From a checkpoint of a small mixture-of-experts model trained on Wikipedia.
Training: a variant of SOAP for the experts, 5504 steps.
Below are experts of layer 10 (counted from 0) of a mixture-of-experts language model. Rows are named router (the router's row for the expert), down (a neuron's output weights, with its number) and show model dimensions 0-255. Each number is 500 + 40 x the weight over its row's rms, rounded and kept within 0 to 999. Numbers have three digits each.
After each expert's rows: a language model's description of what the expert responds to. This comes from a sample of Wikipedia text that the model never trained on.

# expert 32
router:488527470416477440567485552516432453515570482526515519490565518464556482524511574514430523520528508555518531478516466530580534547442414557466542522499565522530483426531507496505466550564475465484505445531486619548464513628464492558490486505560541517545597512501502608568533479512514478547469484529495564567527512518500593509486461462455524543505447552493456558474569508486521525527497496465513496494497572513490501510484469480469537500466509556512443464526428508490544529450491511501460531494568460432494453564460472505464502459535511443539549517546481502506471469429499469528531489533446566498489456500536445437540521492490418500523492451551471473514501529491513481515451455593472552512473527571502459445543529506480554483448527481526539502541574490512521465531553485
down1:498489504437454515525566484491532481542485555507514543491534511558468499576495504541521407511424496478484503567490481538549532490457559539479511575526406570447544427461471523572517518480445547605456479504454525538557463558468475438480541461527550495488483577487531500485496464470501497530529516479497464462543487470524466444436491530469431479543466589416490482529519509450419470460460508541488530477557511452431442520490494459453508539541462468542477509495464532458480431495502483465493484485514505516486522490549535478552543501445480484477506539484523537508483516467521453499481490503483620521500455480500556508475506656552486565546566485517491480402498422481529444475482496465509520561454480493499559542462485442524428455432514514482452463530497419484522493541447475
down2:488566551522487495459558488471486519483542569415476576498463546573504497457597481456458531493548556542532454446484482521443428509582572514511481566509451382515535532483531563438490515511508472492464472619514481513484477447536506462587456499534492522498548497532537496439469441541541474500534433557500526435474528524495511501382504570510499495461527513459503488582482503467539559543508509492523490546518546498498476487459501513486556478478468426532531478449463523476575461529489503499568491561443533499534540480542440508503504541439506545505528458561514513520488402511497574454538490461534492530487547543532491545470485476493537487519452581505475495487578484554476471500586514561446507502494488563475507500545508443498581494502497496494470504525444589537457489480521453
down3:482570498573537484483555597482550524527493460441576455497552502490479437509573521437479454481580519520532472485444380455542506487431510563494474575479516415498522551448487429470438522511507434481486460483521457435467445524537489514490468556547501493532512518524496502487494558457489525531467495488484514568494500532546481449535534497535489548549496509432454518489550511546482436482490461544522491451479421492506469476465460518486464503479486519505523473540484433539525488487527475528486436477441509573486595525563462514566481487549447480504465447542500484493450503518503429474573493482497520472451528515504569561530505496467494598481558442434532534638487474436518515528535484537456531523496531490506504540508443503438452407481510501524480503498465467554457449560453564
down4:500437495551552491447506461468505535491498557528470546580499478532455582514501492466459520478478489463523492481464469452505504513541512485471514477592518456467587518490431518560499502520555447542505527458458478448511548510491537489565521428546464463470474486533480491453447472538485538495476472448542530474500479456545496524533466508508496478450495428584561467537527457448491524484524426495525553542517536481541455535507471490476452494507517472539537477463456546504537499538461513484475501543473501521537479576534460549589569551545525544533450526493502416553481511544501474486474594531573423494479483457503478551517409522464568531505519437550463430666557518489559486513574484466506546468470477451470533494507514523485503365485461546534528515502548469575533463542520476
down5:455536476489492455550451502516493471500540522488505486493496454445452520489483487491466472539575511409485499482515495478465458478508535472486509517538425469512452476475537521536537481516497507495546533527516494451553507472471484464500517492503439499444575520533508448539527420476451515600477457473504421575511554559526526508476491414488482458475447500404463517554495523450529501510369521437494567505544477479502488549507522484481478515590475440469497497452485590579518529505506451519576538450467519498489405473528453501427471504474482447491517455506445462518486476530477485424491463548506458453559495489483524467558508472507575447464509542537482578629413502516452509470463514495602454539468495509482475546422412520411522488498454538469531487493556501502548531462510486
down6:448482536551472533469475470466524548558456524515523462505482476521489567563531536515478544523513434510512489537469446504527415477425521446504523533504466442486483493498509510506383494563556504509530472488527505551510453550562499518498458484485528486448483537517523466482509513486476521449520572504524580513527492490483481544496521462479542470520485462532487495437559509434496523557555475521504578548554510423471488443540499505485499560515495506549497494477449557522602403589590397485483523421494495508526483489503474488487493517504471473559566479476503535514561459444557485405452527477394529481479483485480511519517537471589516487455531501426482552571477512495518556469471436511538472611495559482463471479518530480489525454449523550580474595444479565485533526525453537
down7:491475539462500521444574425412482463615440488442485525498538538443569466516478471520507553406503459465539492496523550515586539554510485469537534531508498438533522497512484502460504526462513489570459505470532523438482523521489454646486529499457457491492548476489475486437497553580519534541503473520502552468478433532461437461498486538537540503403498478587572515487543558481553546525502509426533487507466501466496574488562512574456474514463549561609502484465488439522492516505553507503539472475512524482420507491551414479487481455505510596439481533583494520506492467509544438481488495413511540512427495471507441520494469507496497519465510509502519487434446478495516450517448525494508425460463481555496518511543504524500474419462466496490498465505499483497548465518429508
down8:477518490506582502505479457474595453505472503475576554457513483502480493443477556526410491486458450494483457556547436411426459462414512496534532504472483516502470444450468554575438535432517467483528412515413479501471441447441519476522472528517484459571519502556553486454473549506535465528520521524496570462555541575482492520556515467415544479525529512516464418469522543496488431529461476390489467479490471540444537498441458467505501535541474495524545536473440521494477437515559451495546483503518522484549532499427445479490498475467477454457531481537490466515465474505505496521473550530458446511476524530493493482490483497505513560633508523578496463508482448520543456493557486450469502564403559492550455505476514516454477482501469528489496586533524493500450457573526500
Sentence-final periods and closing quotes, plus percent signs and numbers in census or election statistics, such as 7.7%, "., total.

# expert 13
router:430527559460468535479504452523440469496459452490536515515555556505476542533544471534565501487407472503389505548593512512519473451516582491596556553488515510482589498550546435482567496468535473524478512529433482500451494480531593445589488500480485465539491456451486541524447553429451500542505404475408475527500493500550499519489480533484467525489588415552478501451523532448466445550432583451516424412516507547453474416548543501523449524421489410523538487545505543532494566489509483396564454484502475495543502476537515474510484532507520513438534530464510531518484593466519506506536498504542441485459509488498486516498504502512507502481474527548434532491460491536495486526494506463489508451549517457532518556513506502537508556511528541477532496492456471486474481493473521
down0:380509486462464444527466534490558486484434456529481531449450495498510505466484547439505516496516562454517508534552517500470530484503465506494465415479491503513506442530518537519540494489578547515460514472498471520457435476498499507493481596529482530448492500521552535505478535514494512555539537505521479505549469532528471580466491500424475463473479553426483555504543483426497461508500560491486497488534615511540457553476534517539550511468484522464476567461478458497465474504517377412548503388536485489529457509552531408474425505507539462428553464542569509504468484475525459483441498487515523538523461498478533461435486375496527518469575518538444501451470465465457467480471487531553480498478466496521490552521592523512436565530431449529440487492527515418483519574488555
down1:506464461513532451531532498491501571517456557489469489522501451506514476480442480437495423485474511509566580501544474507460492447499513525483519492518431483500393465486541519559451460508525467503534478526511426457512531520592563523526526537533500552474517518421482516481513356488468563540503571532519500485543522515469513486474487505583448478541481487461520488496529497560529447501539503453475536512467550468531483538497468445438521523520520482455622526490463477458473433512471544494461501491461504531425514491479551484600502515460577472494557471455521455484570544468460380517458505492487435495520539456438480561525430469576499620546540429528524506524555537514546527516560492515533473506482480472510482544499484514567498437501483453505576515474504417535523513535456513
down2:454478472503503503465508576529455519494518490527491533442447543558492431506510413521513470498537492478454550484483531439477426489449538514416483507539512488567460509504529531493519499532474504519575529456513519371530448511528481488505533527475487515493462488483525494438471521493537555461481373473515494495513493539482500558535508537545482548568542489496493526571508528508504482440491502507473480556470502493536554467494541484512507400506611523519518501542534495443466492586433475496434455561493473458490371528445492464518516508505571532584517446535523514509530515502410516442532438527515453541509530511504446489479512561538506491524446483541449543374509512463434525494514502463552446547429498510505491490508451482619520597513506512534492491559485413458500485492488483
down3:465585450507538548517496473565504471465512468491447564529450455508503427566479493459478564501536506536525540462528502521526472489492530543598500547470452524569500514486589514448432482496527515480599453524526460552503445480488476508427519502568429485454567537490491467433516463590451503496491518539505472494497433458477493491520519559495506437514519506523381492515504576502548461508528445531505500495453484485520505408445459535510522501508457480465529407454444546523559393514468510430546571471495489458528450480483505524460526500448472557417528561518476503487479475480519506521500490553478413489468472499613533516497527477495426520467532561511513494427459520513469456522457522546547471469468537526499518458485436503522499508468395523488504551504479546453415479484532503
down4:457491483514477490512591485512539483545472510507454487577569612449476488561497602504493497525453545456605500514534519487496508447434535524597508556517494585521538533473460484509501527482538483588479438475515544504524589477517467511480498473486501490472528524458491548488507568480522484487461516497550544484473555530479540492506555508470469507453497569419487502453508508535463473475528524487483517521500516536457500546431504510517436456475508517506449481523494557497585474508536491471558506521465539525482495431496454523418529581481551438506573572502396519551433500548545516542491555488510550540515431450464540504539549449480470461482488455509500530613500492448474591505435457489511460454478530574601513522536468543503508461496517500459563531501527559510521563455481515
down5:514449483468515493469527518459455505494518484530559507518505483468500521529537538555517556517548500420522538492529514482513485484479425514524460473477451516482525414512502504394516523581526497569461468484488487520463515546449522485398585474492540432538439484525424488422493575540461572516541545537627501553481457559485456495466492485577524529462492399461489483494565468501488543450477473500517501517460502496514461463509515541491466546521468444530481453505482445540474452529579434444438464489522513514516538507511495486483487572585523547488488489517491486568459450463546477511468482494514448445439459549556525458411518523492572448525517492435529469463512480537541453562441510497506621472530430493519508474502526561517520510476449537466603481530449518515504491520498569
down6:552491446468495480523521523529516437521443481506498518439522513485427542553434483462439555543439517470487485480473531461451524497479550561414575532465487478488403567527533527525513532469524506502457533401475463507528547576474499438538517553506501566499499477553480507509481487500433480512468516490430508447519525492507508536518446434490548508546570535532479528450433499546526544545522502478547480534571499488517518445531444515530516472518484515476531503485502498517494582482476495499380485450535474505480527436534512509497424480533507546464505516517427513456477536525434430476476491495446516514553498488494510440490500391511457462494524469597560509461550465477465453469541443576519574452452497508499473486409536523531447497529407457597486541487470494472523386554494471
down7:448561545535531484533516475455434454472537509495532475546540550478468442458456514478498510450491561488504505426467471507551491507499487551496500517512503555541488478487538519422535480407487471433456543494492508576488469499507504548437540411537544510588488487473485545608429453457533550469523522553428448521469498528534488501451425535479495517487473471534489501459472502506470437529499619483498536500511537566457481416491479540496433478441553500483534491539463476567512493444482516476527538519474504510481504500540437558452484546523437440397521505446497487471463570464518539497479481501537433487489546497565486555508434545535512495518494442546473446406463503459466433511536529485461485452586434520519489524423519450489495515452483531487536490506436506571599460513460538
List dashes and bullets at line starts, table pipes, heading markers, and "of" inside institution names such as Dominion of Canada, Chamber of Deputies.

# expert 36
router:506459565473503607558386454508437449508469446531426549455482537468567483483431545544463493514466439529541506463566483447535479463561444513484479460431550543444502464530506544626463446509539454494521503461536549507516442524513502519500517446496548491525608507432528523546544527518482468474538481435517544489492539521520460490530457554483381519526440533529469519505457564517516593513433506518458541513485496569506505505498543506494549523418517531490463499561499477494492498447474531459460547495554513502480470500476515526468536475553521437482515528498486411472471508454485456501465525569467524508513449470504453477451554519524439452467423497498546439484503502498506508489481460544489518554431457529450541426536559523568477530535535476529453487488533515550433491523470537
down0:547438552473532519534509463460495539485505486459440439496524509455502514504596510615546555479522518491488529489503543448504437470461474450455474434512468499434423482487502513467467532430556520546488503475464439517548530487445550549506488470502505505444529406524487543503509464502553514479516479491439531492530524517530479552497506507444407425504545463500573560533526563548588468478571469469487492513504467488484489519502474455530529503510420584457527496396538608460437496498523562475428482467454436477506474494528562492471450505487475538495471550509567509448576534524480529491530508495523525418567407471508465479577499499523464468569443493539477539586557527505519463471423469489535428485531522510540510497465500536534467462483481470489481524473514459495502478583543475
down1:499526523475507464504458495439462498490520571428526493505510540554553537548505446562560518470586494482525515468447445552535455454591462480485483492501496582558487474504450467544511461508584527501410556466554494480470478526455501491364530445574432528533527464410474569555521545474574481465428524512507525501500486559508491536480486503523491468560516530473419493511461493447482492543521473503473507458450523467427431542520543438464474470440518402479476525524589458542574507534420469518463540473459473458535475483527523494500521523506440506516482530487415508466505495456522485486555552540451475436458509487509520474438493564478490455547477518495463470473521468495497506505528422538530524511447461464469468462527452518555441487509529433529541474549529535548483485535480586
down2:489519566445514492537535534543522491469505458494537457432466536413471488540537508518517474457470477468494508526513445534525482452519552475447619482502424497534480476519492539500424548467450462486503514494578460548565529444555483494479443449511504491523494552527517528552476472544498496502554531531513430547524545517443471494482572497489578489430477517503517550501473550496537489489469513521521448539518526501527572535498522475530470487474456453430548535540496434539543547476492452523500465489524518465459481515518457526515515544485489452457515479550507578478453581491508426477616452468465503467433517506502499576566492426504470531506496471528504508346437506553586511496498521487492537471494505406540475487502399441517528538487471498528537426577493479420463494449430480
down3:428534491599599463542500523476543502566435508564398408466433498566482545479489474446511435422508575556513507486459498470471470588488523530503465508525479477496452531450437583505527497512544486539537490509518473532501488545494526531537451570494515514489512469448515449558451472505484533475543522485564429500476507506505485446488449509540488491486547527485529453465451497519460473460507504462523515563511454514570507461486525522518499524476493519497463494506515445429520573595515505503484477559507476418547512489436482428447509478587493530510477463539522421440520538571439453550523492461468491452496507489488536413517477428577490521484482492466498461518485508516474489530478525551476494429453444467411507469527585564496534499512563442494460506570532414543506515497538474
down4:511478441509505554529507524546443482448492488525517508572504455448453456517518490506479480533508508475597490460485424518548579466477456467470542508530455466460496485515498487500528537497465438557453546489520539465532437554500483459478432501533478485447485480504474482534507430515514457584499505475516458498515557467453474435556495544476530526541528479475466623399614419540457512436395475488421517517542505472486464510501527455461473517489577524501504478577522467463502447531509492556456443482458504464556502534470525551570549412475557513522507528456504530523471485508455474511477527509453515519437473495518469504545563448482458529418528462487529480413484508428541530440478424504542403489499522426495484539407498544521503504516537551487498435454525531521506528518503556
down5:499467517493479535475492530504512374440548454562489422557449524538580466448475548528500537483480487451489518482513478549440554488508493535553503492445493519517516509476394522487482471543454490470508466466488626548479394498518503497549437520551494539512561503479531569526516525505499532428514475526542503471547523485483499492499542526530502483488580534435597523517527429380493482458454502525501522527513474468434517442565537510517530474497483507519468444522526595488472544491490480515530511522496484533516446486544526537550508521544511526526558517530508488449501509470485500499467439482458502450564510547498580450466490513467536486473469523445529573633549422446532577463500506507549453508512473441450478454443460512468411559523554479512484463513452544491492465490539548
down6:494396548540519542514489493503531429528477603552482501363516530476500475502446485460489513525482470473471479537481499541500477501482550572560501527559505500432548547489525489500516428473481525524516460441521598454494504469560560504526533458454524524543495553477536513487394516556482571539429520481526463512500405522469516502498517512552456475478466468469514589509464561426497541431511445511480494506459486532567528555510482522418564534443551549507507434520435493473522471543469472461501467524475543494441523456473507434495522482478485455482530479473539529598535484533520537505448515411484515549545498533445441518512504463482431448458503484459499533524415539441557464529463511526502439533464545523522509504501543499499472546486450515527463527438555393481481484507509445
down7:470514546524493505520496579502547428568491533440502465503547577466547403558449531481480526497528491431498444481517547511486435481426587550468491555580440563502471470500559516504478461535415438452479497504524478501484499481402390473491462551528523452488500537520510505509534475452524573505458522471538520477464505527499509573487451491438551530536485548456451531509457487501472479506506521518508484539513491490524527445563516476458465546478537491447488515503523530541454391481539503404547529489522465510477524502492447430502529511501499366495548429502482502529437503422545476480547481516438477543535520470535480417466520519538492504506472444516524550416466524494529561455538546513474498544497541540527530482519462479580464509449473560479534552525520523489433472573455543
Periods closing sentences, often followed by quotes, parentheses or paragraph breaks, plus abbreviation and decimal dots such as "S." or "43.72".

# expert 40
router:488520498477564481538521571557466522548437563527530562458559452487505523491504512536421482464489479548461477472480566500504467606502543583551496559532491521492530516517580541557586485486431447444492524547500441466467510557537517541429497464512513465619455509493452502481521536442442476434559528480474531496472488478499465517547551444575549475541477531541511446513465510535447465504475551478509529469481417563457542441456493556477408442441437506534524499561485524500546444424503554559499418492529547529505464455542518637485485459481520536467526476517512481544521477529518511512480476444556477530530504541507510510420519490458435519511541506459443527506487489553438490574528498476480526508481483529521552575489477452536492520502505477476515451438450486487502512511510481
down1:489485467527556508449448561461479481549475511522532481481532477497503578489562534500548600528536523477570485489482440542515511424519527450518544574540476557478515541563458511521507540487448449424581471470521404496482485481460503528542521454451463454472506498511512505530516555512473529549516415526483466541542535428564464529456488531468511501507459484584493531488480570483478555540477506451490517470425556495529461481503509454501432600542569503458583494551487408488472506526522498469472444493482538501415468536401375518508521568450545508549518520477578432470446445408525591485484508485478495540556472498489496532524442482532530497503505509481486519559498466469495485517490462524505442496516465496501486474433567489515462530503433509580551514513472514488494538466508551
down2:481491417529474481426519394470450465486494577549568540505478498507523399544500512467551593519466488478459546494495518552438476514466399483462507434484490574487482508527492512511453579499524509580520533428415443455520512497453526533533538480563546539560548441494534455510461477460549478445504434444479496471506528497496553513515494489511548526484453545527504468452491501512503437523482469552462565556524450463463559455500434546455471463550511394537431519480502549543434468464517514483470523503479556434493496439477456478478484483472440457463485542522496569500478573539514464466556519477539507451502464477550415524463455508469522489445503537413481417459577534534453470473499480596458488522509506487500453562491471460474501518540479498525479486501492466507474468462460505
down3:490528524568427553435476495468460515460529487508457490447548485456496414523438503509409492493467468411533490508467453517468525489552496473506457487535511452537458471544519518450579508472511555470444499510508597482532469461468515495494472469489461442503535492532504449531578519510515500469512551557500495521482483526470471499586510486544502502585491526461477560546472525434484502525488431490513595528548492461536497505531465528516519498503457437462542494553447469539499474413493476494528445528519566516542477502566517505444550521551511491490512418517420520436459534480532546530643455408506429514452580458482566545477523471485504465593538439506481440548507554497467462451471533523450532459468489537547452494499519499519495430506525481552486481400544473492485578511528486
down4:452458453476453534460539562524430505483442519503428463437482438481504462470499473518514434496517485493539477520510530484538493469477504542489514500436578496564506516530547538484460509513536465579476469540450417557462420543566537486494486483466519501475550451624557521490546547424526509531546454521482530546522444486515528541527469487541472509503518468559553567438549561430472582555432540561510479511454525516468515513496607486438530529534505475578533513475528470479551575464466519551556496548486497506489515576495435454564460499470441534495434441517453475496441500467498556531475497481509442547489450519480558529531548541504526569541536493486490504498535555533508491469515560451559502508456515537494494474477539508514551518457514536507557589456503508455597472436490474
down5:421512586482466518507551509493545519502482553508445487537485460487489521555462470527604492428542529479495553458483541413449496461499472436445454483478454471506501533453508506535502535565505520588480472502488399503529515542490516503460480486492623552504502471555487581469460551555517479506416507535451487450535464575518564558513451522517528556556510534443482474502543414443461527516467446555462483456457499538536465625544511524477499536498550494476522530561497508474516434409461516477458478529541524547492550586505564529582471521514521437485524518469535487481536467474510543484528510455478499436505486488429440502590489495499480504490500525449476496503594500510497496467548523510486425451531506481523493500453486513494449565516482554524496520578470467523539461541522443
down6:483575473582560517465424542398477526509505465506552543395521427440540427526488503522550523456505572512513504489445533518534507585512483544585477495478472490492489573483501420481490543454549567483515425533486510508515438514465546469504520497478544461485565469544555547554563558552484465460498535495524487492446532534486510472515538578575503516466490520520468504539504540522531548511495474504572503503526535516494488407559514470487518470535517471491526456505537488535462502505390469501467501498452443529507540502570518515490484451565425473483531450505475515500513458473487510527537462500545471492502527545451427517514567507530510470466441433531491565611526540474505462536539462537545448525529442412490460416473569523505541487485455553479483494394530496529531473503465497
down7:516506590560583508509500533550469528416506479551598529493384516502521497457496504516540463442484507520510553442570506555526511520460543530500470535496525618477492518498479570516495501549466455481461473482462487477544536460528507435508530490523494468493544521532417566526466459461470499512520525523510501496449449462566548453539511498469542448517496540499484510464479508494495583507503534402465550508486451551552494461539448445501532523540500475477496554513552533545584528487506440533488517490540519491466551488551508542496424536443498523473460495460497442520493490592502465529553531474481550480513495602456537539455474458572613598464502439502508485653547495511522423524505483492551502515540513502522503525497480522495470464520481541521548469572486452480502528542540524
down8:442470484550488599539469467577512555497474514508544535506481492551543540583474461519546499570545465533507496501512566507477520499433469458469496506479500492441508557467534533512473534507548528502564522503493488461468497556515487512553497512554511543478508603519494537493452498507541488419474490505556515503513484499517600468538507644471502469479485572570535429506529489439425492451518486612526532528533474540522577535493530541470539450511511509522448533501477535481520507618539528501526486488532506464483531543477487528486541507537472492483451532484471532537507523456564536477461475516501470516543551556551582544516461504487433484511500563452516478567537477559491519504383602493466497557530470453491488527544393520533505439464538546462501517501474442446441485571527494
Middle and end pieces of proper names, mostly places and clubs, such as Peninsular, Bethlehem and Mariupol, plus table bars and and.

# expert 29
router:507431580439583495458567555476490484480438604498482466517542530470453541512518473490441465471469543529582478494485545498467512549549526524472460493576517549495558509517523448492503452519446427490475521491485491504481477516502521511528519483431527474502444525592485482467533553528515478507491526405499545491459565531503500532469499507499538482513489561432529530499515512506583547534534532543496593539496550473515510530517522430485465471400562479496434496496478547508526491470534515390500465525467425442486491485583512514511555527493500479443470561433507492539487486504467485466439521507552541515453488494468587541495518577479525494540495487555439467499551577474526480497492513400435545495538515534461459462499533517415507488580411502431541451499465577474531496539465443
down1:480427494522501477499538449497556540519486456559490507608475432513561519459472468520444500467480525459501522488485500513467504562392467556441523440548518451504486477471495463511525507590497544541459533498474497484539571548574535502510509502561492490471514482552446487420575562428439532496489461557559520507462512468472441481445492428494548427500577478495487506502503449501573547490484499497458536478531477480490531500501510586510533585570434554427526479502516479448526489500561446531460524490537540492559487472505571502534505479537469482540506443524530523519409452578558470524554520460579533484442493458431496520462581513506486486498481510493503471510487484479502498466495530514421501470437570543479464483447524559496500531494536539553495629529523451487448496520546567
down2:485523521594489522503518532529569536545520552568539546546441454468563481558447539496494414491528553509539487480545481487496506493446550550514424468484551528499415508525499514543509445543445459459511496497500532449532497443451496489536534533508507485439511442508502494538504529426471450517457408521493548531474567529525533459485546488512424435517453481492488412467529502494522505427556473468449536472567530466441450532528479525462613490505428503567469492499525541455502506547436567431481499533521459487563493482467485502537510537502483480578440561440524464478502505436429456437504387535455484483510562482523489530512534504476459413462496478536506463483510502544546489466527491478478543520482523422590601487431520507476521480524505555512488559458475532513524556502489531
down3:523483487494419527493502484475492493518541483540471459572542408462544427425468544584480425431475593493483463505495522557509581505455530473520535530496444506517572458539533453485558472506547465575506534513520524516495598489498519515466516527533460452467542522535469499591505547471495462481442523466492465490449466502481448474528499506443490425490502513528514510463499543551558493554496576456443480471518499460478486551527480494525547539468463462468518500467466509538579434435549478427538474414474487461489577478534452476466500501432418461539497440483497449528473504498523509576532483528431491501458564583575520560542515467535505528512509449554461454582436515479507501493537515470483540511511497503489482505506424492492533544484449504409429497432484499478415473522549542
down4:476582476581507521505518550515509529466492462504543480508553515503457511462519398564475476468527521572567451481506471541540510517481463429554462567508510504461489495520522544522544469494376511566536548392478534584531548451475514489525502497506476475442555502485406537583507509482522503479516493487533513477482417518529478530489559506513536506525507538471507528493494440570522478488469491470483563498464505530501504481495422512479540507482563502515544577526420424497555528489466492525486479508529440569500550590458461498477439549535490414478566477495555525515504535441579460419562509481472482484474476463515528547469460496528491544530474463475486486425491498531471424448530446561504498499511555519555556542501489456536412452528487518532501414511481556606551496491491498
down5:501519505538555497472521556482598469520521462548405490514480504429524488467529569501553498483566503466543478496469479613524523455491478511524470484548494522472523475502460519433532475494458573530494479485530520532465536521432475476543509513520492412586530546482483538498536584599507535574469513539501457475487456497502468537404502462487471435472511473449411470473470545552506531469579465573507518478510545414510476553470510534551485494478482462550430476443477527486450450449460485487451486554515586444512475457541453549452528477499508506479479486517474517487469422537462554517508504442480489521558493514444510553409471451500563532548513430519478497567497533485532505516542458545494538481565421558491481519571491571505544472506427470486486518481476519488529531427496414
down6:563515535526471460488507528544480517490528488565561555533469428434471486514481487466537469518454469542568546445559505541533414516584553524566474495476518559569545509498541529519515474475535546531542539462523484499530517536532474509479493459544504477447503493542538588529506566472497501418478464458467566526472513548547501448467460467519526477452493590471498435504478464483472496501493482472518557554496466506489496496501476529519520465586545517536530517552536504460417426477517512485549520501458385485511498472440464465493482454457519520438458424502521480502492555512474535500497476501420506385521624513458520463487461479523479424477545511506443514487548446519511485520536470448536519535503538545486571419526521543495476445595576481543428458515507441509441492539418512
down7:489452505506494532522473527390500484493514368493572535536505522478491422550478558472506418502472502506505545553505568504586508467473496516464503516447466515505492467472554514520496543502546535519555570532492512479443504472528493500513543555520554465527523569497443492465472577465521465401501484438463436484477510488485539465519475546539481465523504509529524468479528526498502395566580443470563460486534537502436484433531545486484534492525485451501500471554506507554480549467537562462531498521445513479400446433488426479551487531504535456516490446518461507536554561522518474517519454456485516535470521557469537445505453556479477525454490445449482522602533493474458601486462489483543559451458507491495453437478525560490459516512432501565469535507473445510448564436567503
down8:494565494546414485531564530615492439482470532534428465469544524491496493430469482556538483506511474517478474475515483504539541561548470541526401476583485501499500576505515535470455459487449535502523405505460516521423473507509473557492517531523454509538513532513470575518481552487430519463551515490420479510501514595454516553431418481488486514527557543444531535438516446495553547530496528531512517531494468460514473536492475511441494540469567473417486461452525536490485550477420545545432468510450587578518533515472539505530490538503532503453513576485585516418533529563475512445479555542517537426514399550511520515503506513487538491548495478495456471450495509485521494485539485483461511572470442513519526511524464427470535453472511507486470451497434561572477489490485449
Abstract nouns, adjectives and fragments after of, and or section headings, such as social, political, education, coaching, computability, Personal, Early.

# expert 18
router:442565501460512476529527563516503434552433514520440512477520501569494550546406533489570481489500473425488500462532563504466537464486553541500464544530501483480553498528522573565577546542477545467409460532486452553530484528519484500505523552558469475572471461443509557514491488450411489500531499551465538412453464584427519478502564514486515461481476472467493464494534563483490543515551467514518490494482566493517496510473501546498523485420449459482547452465458478526554476491516529503515464493493433536493464449515470554481511383478474488451537464437490434509503517506464574428416444554554496457564488470498489505508504553428505436468470459495478394526524588498473523486479469528494444512492465486568502420533546482532521467508535463495544497428459465455505460508508455
down1:553526531483464514511541500529483523480554452501437459455471557548602483488535538384472481482405447502514492411492567491570469503460424553554518468438581417512500506453516463468485530453495445472511483534553489455483499447516491494503580501492567457505442430485497400501530479468508526531455446492493485475499488507516518561492433505452536490554529498485518536504506505495436466531606513507543517434471462499489453517520564507564513508558499483569519545520478500494557532552565490475476520449480526490501451435511493499444570540492503457498474552477471466466444464452520444493510521550500477463509521501456535494482534440531405531458527480481572476479487430502505549531422520462451511467494462500484523518498557556456489511483479546480521501502462539478649541546513584
down2:474488493526501420506489544466544508544490551444554527480520464518521539530507411508469478522407348435505470496428445528518527539503536590584465543531458521523493513463469574458531556492530492478494522493560563502571510436573468462515476506540518543474471495571497410500522496467552542461447533504576494510538456482528447478544536503495494447547530470452503494557599496514463561489513447468474515504477532484564539514451458455508496519493453507500478516471530495462534535487509488451485482440481455609519496456429489539437520508413521532491492546526484497549443552497529548465446465501436473590567550505499516479504456465459545513444477500445509492481534460532475566507495479539500535483467572494486557505509551480487475457537436554500425552488514514482501560426522482
down3:503402474467527481546508445492506519514510500485512487589516506488533493537569455487548469554536519509434508475446527493477510502488544502549464513447421494451531476524461575567418483450516481527471558470553529415512576567453460507447551502551472486534431565458427499507476487557467490505462508557519442509513529418519551481457535487499593486518425434488483539447552496452509496503495519552427397552508493476515440489477506545447488504465516575506541530535517553533457372452509510525471446549476454381433518466572525540507426470500584547505482503495518477482459531513474547491505493507502546534510491506476457426544516508483484556542602496503549475473471425515460496454447523510508390493495508529507536455536485540493492505525530486515506486485464522524511488491504509
down4:554492549506515494509506518471521575457509520482509547523495498544469504513405522508507420524521531492488470532536573479559569522542452549565449559476490500492475410498467526531495450576451475520580466579444500507474484584487480512462466450491512489508508460506387465561447432544478496501518531493505507553527561511567470505541549467514499444491464546533518501522460559398533452439513498514465480512468479517510546524505533493489542563549531459528484548556496481528549517505541445492557445387485516445472601532469544540518614541528467427444504470482479490501466453461508437497546481537466567510503564491469492556449481433499520432499571512559497474549508440480469523437514557528559498502543460565480518434530501504558557565486501510477517447543531484504501480495499534
down5:538527496482523468515490487503483449428493552584502562557506504519540573482477543463468492495576509493522456508570494540534524482517451496506521467550516469569499450499492518405459514552470478420470395539490498537469489466480514467524535524564405497462511520420457444508588463513480481504486517496512484498468480490541467503496575439496469470424429463533515483508544526521458543533486539475509450438463505476449539462399484558559474527474534541527583496506481458463556487488541565427456534503552552501549486509442507477517503484595418442496483474500505448495510429466516479545501538503519455439489515494497409461520479474509512493514562455509469569579436454507473547512487610479454456507512568587461461516506468469493520447472496465510529458584486454518497447557504503
down6:460491498455469436450400467475513478521542521486523478486571520532448451585502499533530513484534542544532465477555586502532538513477456567520563558540449465450533570460506501544549508439505467467519475539515451517465410543529559547565509516494502437522548528481498379560444499508479481507469482488501481428499514517533440498487531407482437491515476506453499477539532517585536510475510412507530486450453497447469449476428451458538556550535515466470491499512564510528548557498551498490530492477503472506548564529541383496539454508504449515471555499498514473436503472533476457498523530478431483472543476477490491521473421456475495535482501437477448521520579523577490505479556455539497480539607524424495529438537492518453512495500495429500478495501467483533567456434455469
down7:470534440446468509517498489418542466449574489470561568516511464494569520528544539501477494547537503489499451539496457385473445582396502531514526441490487529480502498440485429543456427544537539494554485412466521482537556480508421567518537481525469519527477484487517561457466475455558499482441414496494528454502538498473505492535558450473535512501508507523531473553438517533535495468502442507454473426564502488562578485482510493522529515507461487474477476532542465527460497428553478542441478493491449521513481538465529490500591502536512533512522571529515611508504490430498473467455507441501514502477536540442470428585481470491443481456455483461523523474521466534470507530487531595487527517486499504409467542448538534487580531521507444455528594439494531517502479429490470
down8:512460521545555529574419516457529549528518505548497451495453495506452445523500551513542501452528463527479473535534462515546538489497457524424468562506451574519513516525507424578586516439503475475445528491447540478428411542494450480518538505508466523534554526511498433486506490501488552598474525581507481513475453481454531503458510493556489515471428420519454484514542540402462525527514539525477490479553537460515416491515492474588525541519476446490438490483529463504482512469482547480474449476509546553477453513477523510485476555538486515529512494512483488590575501463452550517543530419518583537561466516467553481524567451466485504503459499505436483544508505494471515473506457575601479530390473458425538558461527520551507487496558491558483517482482501466440546571450508
Middle pieces of longer words and names, often rare or foreign ones, such as Mes-op-otamia, Ceram-by-cidae, Ill-us-ions.